{"normalize_top_k": true, "routed_scale": 1.0, "balance_loss": 0.00112, "tie_word_embeddings": false, "beta1": 0.9, "beta2": 0.95, "max_seq_len": 1024, "max_steps": 5663}
Below are experts of layer 2 (counted from 0) of a mixture-of-experts language model. Rows are named router (the router's row for the expert), gate (a neuron's input weights, with its number), up (a neuron's input weights, with its number), down (a neuron's output weights, with its number) and show model dimensions 0-191. Each number is 128 + 24 x the weight over its row's rms, rounded and kept within 0 to 255.
Before each expert's rows: a language model's description of what the expert responds to; "raises" lists some tokens whose logits its average output raises strongly, later layers aside. This comes from a sample of Wikipedia text that the model never trained on.

# expert 16
Description: Word-initial lowercase prefixes. First pieces of words after the, and, to, like eng-aged, al-ways, Al-meida, Suc-cessor, dis, pre, under.
raises: "l", "t", "a", "d", "i", " "
router [155 149 110 106 157 124 157 128 149 141 125 138 110 169 119 156 161 117 116 129  91  96 142 136 117 165 114 176 191 165  56 136 114 144 111 143 125 129 108 143 102 148 109 123 118 137 125  99 155 143 129 103 108 162 129 140  96 134 136 169 117  96 117 124 115 108  94 139 116 138 117 120 136 125 109 178 104 150 152 127 143 105 127 132 178 118 144  93 137 154 117 162 150 146 141 130 110 158 125 134 145 143 116 130 157 119 148 178 128 157  86 100 151 161 134 158 155 109 151 118 118 103 192  82  84 188 110 121 129  82 124 143 113  83 109 118 124 131 126  98 126 142 107 196 146  94 130 121 127 155 128 119 138 125  97 127 150 103  86 133 127 119 130 126 112 109 127 145 127 118 144 127 136  88 108 140 146 170  97 139 120 128 108 148 106 162 113 162 133  99 186 134]
gate0 [150 124 140 160 102 102 150 166 146 115 103  99 141 115 126 132 166 102 138 119  84 173 163 111 139  98 108 161 124 146 117 142 149 160 112 102 160 170 142 121 127 119  79 119 112 120 148 138 166 163 166 114 141 108 157  95 169 136  98 144 140  98 105 149 117  81 122 114 169 149 149 132 138 151 135 157 151 119 156 119  95 140  81 160 145  85 141 127 119 142 152 160 136 118 161 142  95 110 107 110 128 126 119  93 106 112 175  70 119 152 121 133 132 176 130 130 109 140  99 144 100 126 102 136 127 128 129 141 137 135 116 149 132 138 126  87 137 158  99  76 111 148 145 138 145 145 133 103 138 119 171 132 128 140 127 103 163 117 109 150 150 158 101 158 128 143  74 174 121  91 125 134 150 139  94  75  90 143 110 114  91  88 137 135 117 136 145 139  99 160 156 139]
up0 [139 142 122  99 135 171 116 112 140 159 141 131 129 147 136 129 138 104 117 135 140 107 117 138 132 133 165 120 145 139  85 174 102 131 148 152 105  87 112 106  84 149 148  84 156 109 102 105 106  99 135 113 141 148 103 148 100 139 149 122 135 133 152 126 151 160  72 164 121 118 124 131 148 128 132 116  84 149  89 123 127 125 188 104 107 181 145 135 156 138 123 130 124 149 139 114 158 102 159 155 130 115 122 152 177 128  84 164 145 107 152 132 120  81 140 142 142 117 134 106 143 116 119  47 155 151 115 107  99 101 139 127 121  96 110 154  96 106  98 156 161  88 124 149  64 105 103 110  94 114  89 150 143  74 111 149 118 110 136 126 107 125 145  77 133 143 145  88 137 137 134 112  96 125 135 146 147 111 150 111 152 170 105 127 157 139 102 117 136 136 115 107]
down0 [121 131  80 187 134 143 149  93 110 114 126 108 143 135  89 110  99 167 112 122 137 137 131 173 126 114 129 122 176  98 144 121 119  89 118 180 132  86 125 138 109 167 138 145 154 139 139  88 137  98 138 138 122 184  93 172  61  70 167 139  91 117 118 118 107 114 144 115 149  87  63 110 121 115  76 136 115 159 131 125 122  93 142  97 115 139 142 111 105 127  66 148 138 129 137 113 168 153 112 135 113 142 109 102 122 111 149 153 147  82 165 119 139 134 146 161 137 158 137 123 129 117 143 130 125 139 165 142 141 126 150 150 108 124 122 164 129 131 146 139  97 127  77 170 132 113 178 141 123 106 120 104 165 125 117 137 109 123 148 147 109 127 140 104 162 160 126  89 144 142 138 137 122 134 153 149 144 130 150 137 141 149 139 122 182 135 138 114 129 120 132 110]

# expert 19
Description: Table cell starts. Capital initials and numbers starting table cells or words, after pipes or the, e.g. D-ance, 0, 18; also having.
raises: "7", "8", "6", "0", "5", "9"
router [158 146 192 141 119 131 151  99 137 111 103 140 145 197 143 105 166 111 100 106 108 119 124 135 141 130 142 169 121 121 123 128 138 111  97  81  95  80 126 139 120 133 120 129 117 113 101 154 125 128 133 125 155 135 135  92 116 125 132 115 123  99  94 120 109 136 149 122 129 158  99 150  86  85 164 152 115 176 129 130 129 133 164 180 108 158 170 169 159 132 135 119  98 113 144 109 140 139 161  95  82 137 148 101 102 131 140  83 127 136 159 149 116 117 123 155 146 120 154 157 115  91 127 122 131 152 115 140  78 100 158 125  93 107 104 121 126 132 112 131 129 132 105 156 103 102 104 133 168 141 138 114 124 145  83 158 159 110 128 137 156 104 137 126 131 104 120 154 127 119 106 144 115 120 137 182 103 118 102 142 148 138 185 127 108 113  96 106  64  77 172 119]
gate0 [180 155 124 114  69  97 111 142 129 125 138 134 136 135 128  77 105 115 122 141 118 111 152 151 171 100 105 109  98 135 141 132 134 133 150 118 154 118 168 152 117  97 133 114 121  85 141 152 148 116  88 131 136 129  83  77 105 150  95 161 135 154 125 116 105 130  99 139 119 124 105 149  91  92 141 148 114 139 132 120 115 123 132 129 127 190 148 158 151 113 143 121  89  88 116 155 142 104 146 107 128 104 114  58 131 114 111 121 149 157 192 137 126 129 177 113  76  91 156 106 149 110 130 101 111 110 133 131  94 108 119 125 123 160 101 133  79 155 117  83 139 108  95 117 110 111 144 105 109 121 125 108 158 116 100 162 136  99 110 136 104 108 144 129  70 171 114 120 112 147  67 142 153 128 123 121 118 125 137 139 135 135 139 130 131  94 126 122 180 121 116 141]
up0 [149 125 141 113 178 137 156  78 113 150 158 167 175 106 127 186 131 128 130 117 147 152 104 149 113 127 148 138 150  93  98 114 132  68  99 132 112 128 159 130 155 106 146  91 100 158 123 121 128 130 105 137 138 101 125 121 135  93 128  63 115 115 122 137 131 112 157 138 148 141 146 109  59 129 129 130 133 131 144  97 164 110 181 117 160 114 130 125 132 115 132 129 102 123 122 110 114 146 164 131 135 139 127 126 122 122 145 139  93 140  97 109 170 109 118  74 139 163  92 129 107 147  99 164 185 147 147 178 126 146 128 133  70 125 157 126 157  91 136 159 115 122 151 127 125 149 106 148 134 116 158 130 103 148  93 115 142 132 171 130 134 133  61 112 173 173 149 115 119 112 147 118  99 125 136 127 151 137 120  99 134 133 100 152 147 124  94 120  90 114 121 151]
down0 [124 148 104 172 146 134 168 153 143  93 132 143 125 114 162 136 100  85 124 124 155 171 124 129 176 106 115  97 136 137 154 101 147 167 131 137 145 137 149 154 164 126 128 133 148 124 161 109 136 157 135 155 122 134  86 135 128 147 104 193 145 145 133 124 153 105 135 151 116 102 139 117 138 153 105 119  95 104 129 108 164 187 131 117 103 165 136 123 100 148 130 141 132 111 124 121 172  84 140 114 130 158 160 128 152 119 109 129 131 106 186  92 112 141 128 108 103  47 139 138 160 137 128 103 138 111 127 152 135  94 133 129 110 130 113 157  78  91  85 112 147 105 137 161 130  87 157 115 135 154 123  93 151 116 183 121  85 101 116 135 142 104 150  94 138 125 138 141 144 194 113 161 129 135 128 121 164 132 165 112  82 112 118 127 122 136 130 118 102 142 131 133]

# expert 8
Description: Line breaks, word onsets. Line breaks before headings, plus first pieces of words after a space such as his, st, m, and -h in hyphenated Korean names.
raises: "at", "a", "ight", "u", "ar", "un"
router [125 138 138 160 149 188 116  98 146  97 100 133 111  95 111  96 169 139 146 125 124 123 121 133 114 119 110 107 121 144 111 123 129 121 128 149 104 120  88 118 104 102 127 103  91 113  90 129 109 123 132 151 131 115 189 162 124 112 112 131 106 154  97 146 146 116 109 136 159 118 103 173 145 164 134 153  90 124 117 125 158 109 144 124 131 162 123  84 146 154 133 186 151 112 135 100  98 119 118 134 133 173 142 101 130 130 138 130 170 113  97 132 122 133 147 146 101 125 170 150 125 153 138 145 126 125 113 132 109 104 113 170  90  89  94 113  51 144 120  82 160 137 119 129 142 145 161 147 131 173 181 173  99 183 139 126 139 164 110 143 152  98 159 127 146  78 135 149 146  87 113 174 158 105 151 139 142 131 123 118 129 120  91 120 125 100 103 125 138 120 136 107]
gate0 [137 174  95 133 138 144 103 152 171 109 102 131 101 131 112 127 124 164 118 132 142 174 137 128 131 124 116 118 126  99 111 170 129 163 110 178 187 124 143 114 112 115 123  90 105 174 152 135 131 167 187 112 141  80 145 120 104 122 120 121 147 104 127 159 141 105 143 111 116  99 132 137 100 140 131 123 132 150 124 104  59  65 137 132 156 173 106 104 163 111 165 181 158 112 119  83 124 132  80 126 105 117 126 101 132 126 104 156 134  87 128 138 169 121 128  94 148 147 132 157 114 108 122 125 110 123 148 150  99 123 123 117  77 120  94 119 102 123 138  81 146 151 139 124 138 171 162 152 118 150  90 192 134 156  99 132 112 115 127 169 126 124 154  98 143 117 134 134 106 108 125 130 147 133 118 127 119 140 112 131 134  95 123 144 138 114 158 128 135 162 112  91]
up0 [135  97 144 153  98 117 150 125 112 117 127 100 152 108 148 116 162 131 118 119 106  83 136 154  97 126 103 154 144 146 124 138  96 132 145 110  56 124  86 114  85 136 117 144 151  88  61 133 136 108  73 167 143 190 129 127 132 160 143 158 136 125  89  96 123 114 124 132 161 123 121  83 161 136 100 127 105  97 138 129 147 132 111 124  88  79 113 121 124 116  94 139 111 128 160 189 125 115 159 111 147 108 103 138 110 111 161 112 138 112 131 123  79 177  95 126  83 145 139 110  98 140 120 127 124 124 134 127 129  97 143 126 171 111 135 135 166 157  75 139 127 127 106 135 120 125  99 136 142 120 136  78 153  86 181 112 143 147 143 126 124  84 130 134 100 139 134 136 158 137 114 138 136 113 138 116  98 117 136 144 132 166 130  94 131 114  84 126 116 103 142 156]
down0 [126 108  96 152 108 107 158 120  79 126 122  67 165 131 142 102 126 101  88 104 117  88 141  93  96 112 107 133 130 127 116 116 144 104 188  94  80 119 136 114 123 147 107 152 162  79  81  81 143 103  73 130 146 197 121  90 116 128 112 147 103 147 119 132 107 157 119 102 144 113 126  88 138 108 115 138 130 121 150 134 162 164 107 119  88  88 147 164 100 133 101 122 119 127 133 155 131 130 137 161 164 136 103 140 132  74 150  84 119 134 142 117 110 140 138 153  87 147 148  97 156 125 118 109 119 108 155 117 122 130 151 129 131 155 154 159 158 160  90 167 110 117 125 134  96  82 106 120 154 102 129 107 176  97 157 148 135 123 117 128 139 129 123 151 116 142 121  99 137 116 134 127 105 111 157 114  91 118 126 144 138 141 125 104 148 115 114  92 117 113 143 150]

# expert 17
Description: Closing parentheses, word stems. Closing parentheses after birth years as in (born 1977), quote marks, table-row line breaks, and word stems such as particip, main, sit.
raises: "ic", "i", " ", "a"
router [129 119 168 146 118 144 133 187 114 116 124 102 160 170  98 110 120 107 109 145 110 142 146 143 122  98 109 153 102 113 110 145 105 134 116 164  92  86 111 122 113 115 106  91 115 132 133 100 149 113 120 138 113 159 148 152 114 106 154 161 101 112 107 143 137 165 156 127 145 106 128 121 171 108 134 170 160 104 156 122 144 127 100 136 152 143 147 115 146 128 121 141 151 134 138 125 122  70 144 170 157 176 121 149 125 103 129 144 131 101 111 104 154 149 117 166 148  98 160 142 123 153 129 143 135 132 139 136 114 155 118 151  98 103 122 128 119 128 150 102 120 140  65 125 145 149 100  90 146  99 157 181 121 177 100 168 113 144 140  86 157 138 128  84 131  93 152 125 187 138  98 130 176 127 127  84 138 157 153 166 102 108 135 118 128  99 128 100  96 149 151 179]
gate0 [148 102 115 149 156 139 190 145  94 116 108 116 126 119 103 142 126 126 112 149 117 132 155 124 102 129 159 129 124 138 113 154 112  76  91 133 120  92 105 113 140 112 118 117 167 146 128 120 153 128 156 106 127 166 149 145  91 147 153 125  82  85 134 147 116 112 138 161 112 129 146 114 115 150 159 164  72  90 110 117  63 151 151 113 126 144 164 118 132 157 120 173 137 134 144  94 147 135 135  97 133 133 144 133 108 115 111 143  85  87 127 126 159 101 127 128 148 156 149 107 165 140 119 158 131 111 131 145 132 146 118  97 145  95 127 123  92 100 107 122 155 121 103 151 191 129 111  95 121 142 127 140 200 142 101  98 173 168  98 108 152  97 104 129 134 128 102 155 126 120 116 139 101 119 124 100 133  89 158 104  81  90  96 144 114 124 122 170 100 129 154 149]
up0 [149  82 106 145 160 128 205 118 107 132 160 155 106 141 105 133  99 105 105 160 143 113 135 162 105 151 126 142  89 105 106  98 132 113 128 122 120 139 116 139 126 118 126 144 186 180 125  95 160 109 161 102 127 132 169 118 124 104 121 119  90  84 152 135 114 106  87 143 101 152 120  88 130 155 123 150 106  70 128 110  79  98 154 144 117 117 147 139 125 131 106 165 134 123 135  87 128 129 145 110  96 136 145 159 149 122 122 147 117 109 117 133 125 150 126 164 117 126 143 114 136 175 131 160 153 109 155 120 129 136 114 100 123 125 161 122 111 139 123 122 117 110 122 146 190 127 172 113 122 150 131 166 133 126 108 101 124 127 114  84 149 123 121 140 105 122 173 104  99 154 111 140  83 107 128  76 156 102 105  92  70  86 144 125  85  92 121 131 111 131 145 123]
down0 [134 128 102 114 123 128 167 101 114 136 175 152 125 151 120 114  63 144  96 151 115  85 150 154 102 148 145 153  98 140 134 150 132  74 134 172 135  97 113 136 124  91 154 119 135 165 113  99 155  78 120  82 119 151 144 131 103  99 122 134  79 116 163 134 117 139 136 173 118 170 142 131 131 143 149 179 125 118 127 121 107 110 145 117 115 134 139 118 162 151 139 138 129 132 144 119 145 146 139 153 133 110 187 126 101 124  86 156  97 115  76 130 142 114 134 148 112 132 132 121 154 125 131 114 151  99 142 100 117 112 146 108 148 129 152 146 102 159 130 125 124 140 102 108 154 133  90 103 120 128 140 162 146 151 123  90 173 129 120  80 123 100 126 130  93  89 146 126 135 126 107 106 123 109 148  94 140 107 132 114  88  44 120 103  87 119 131 140 107 148 186 151]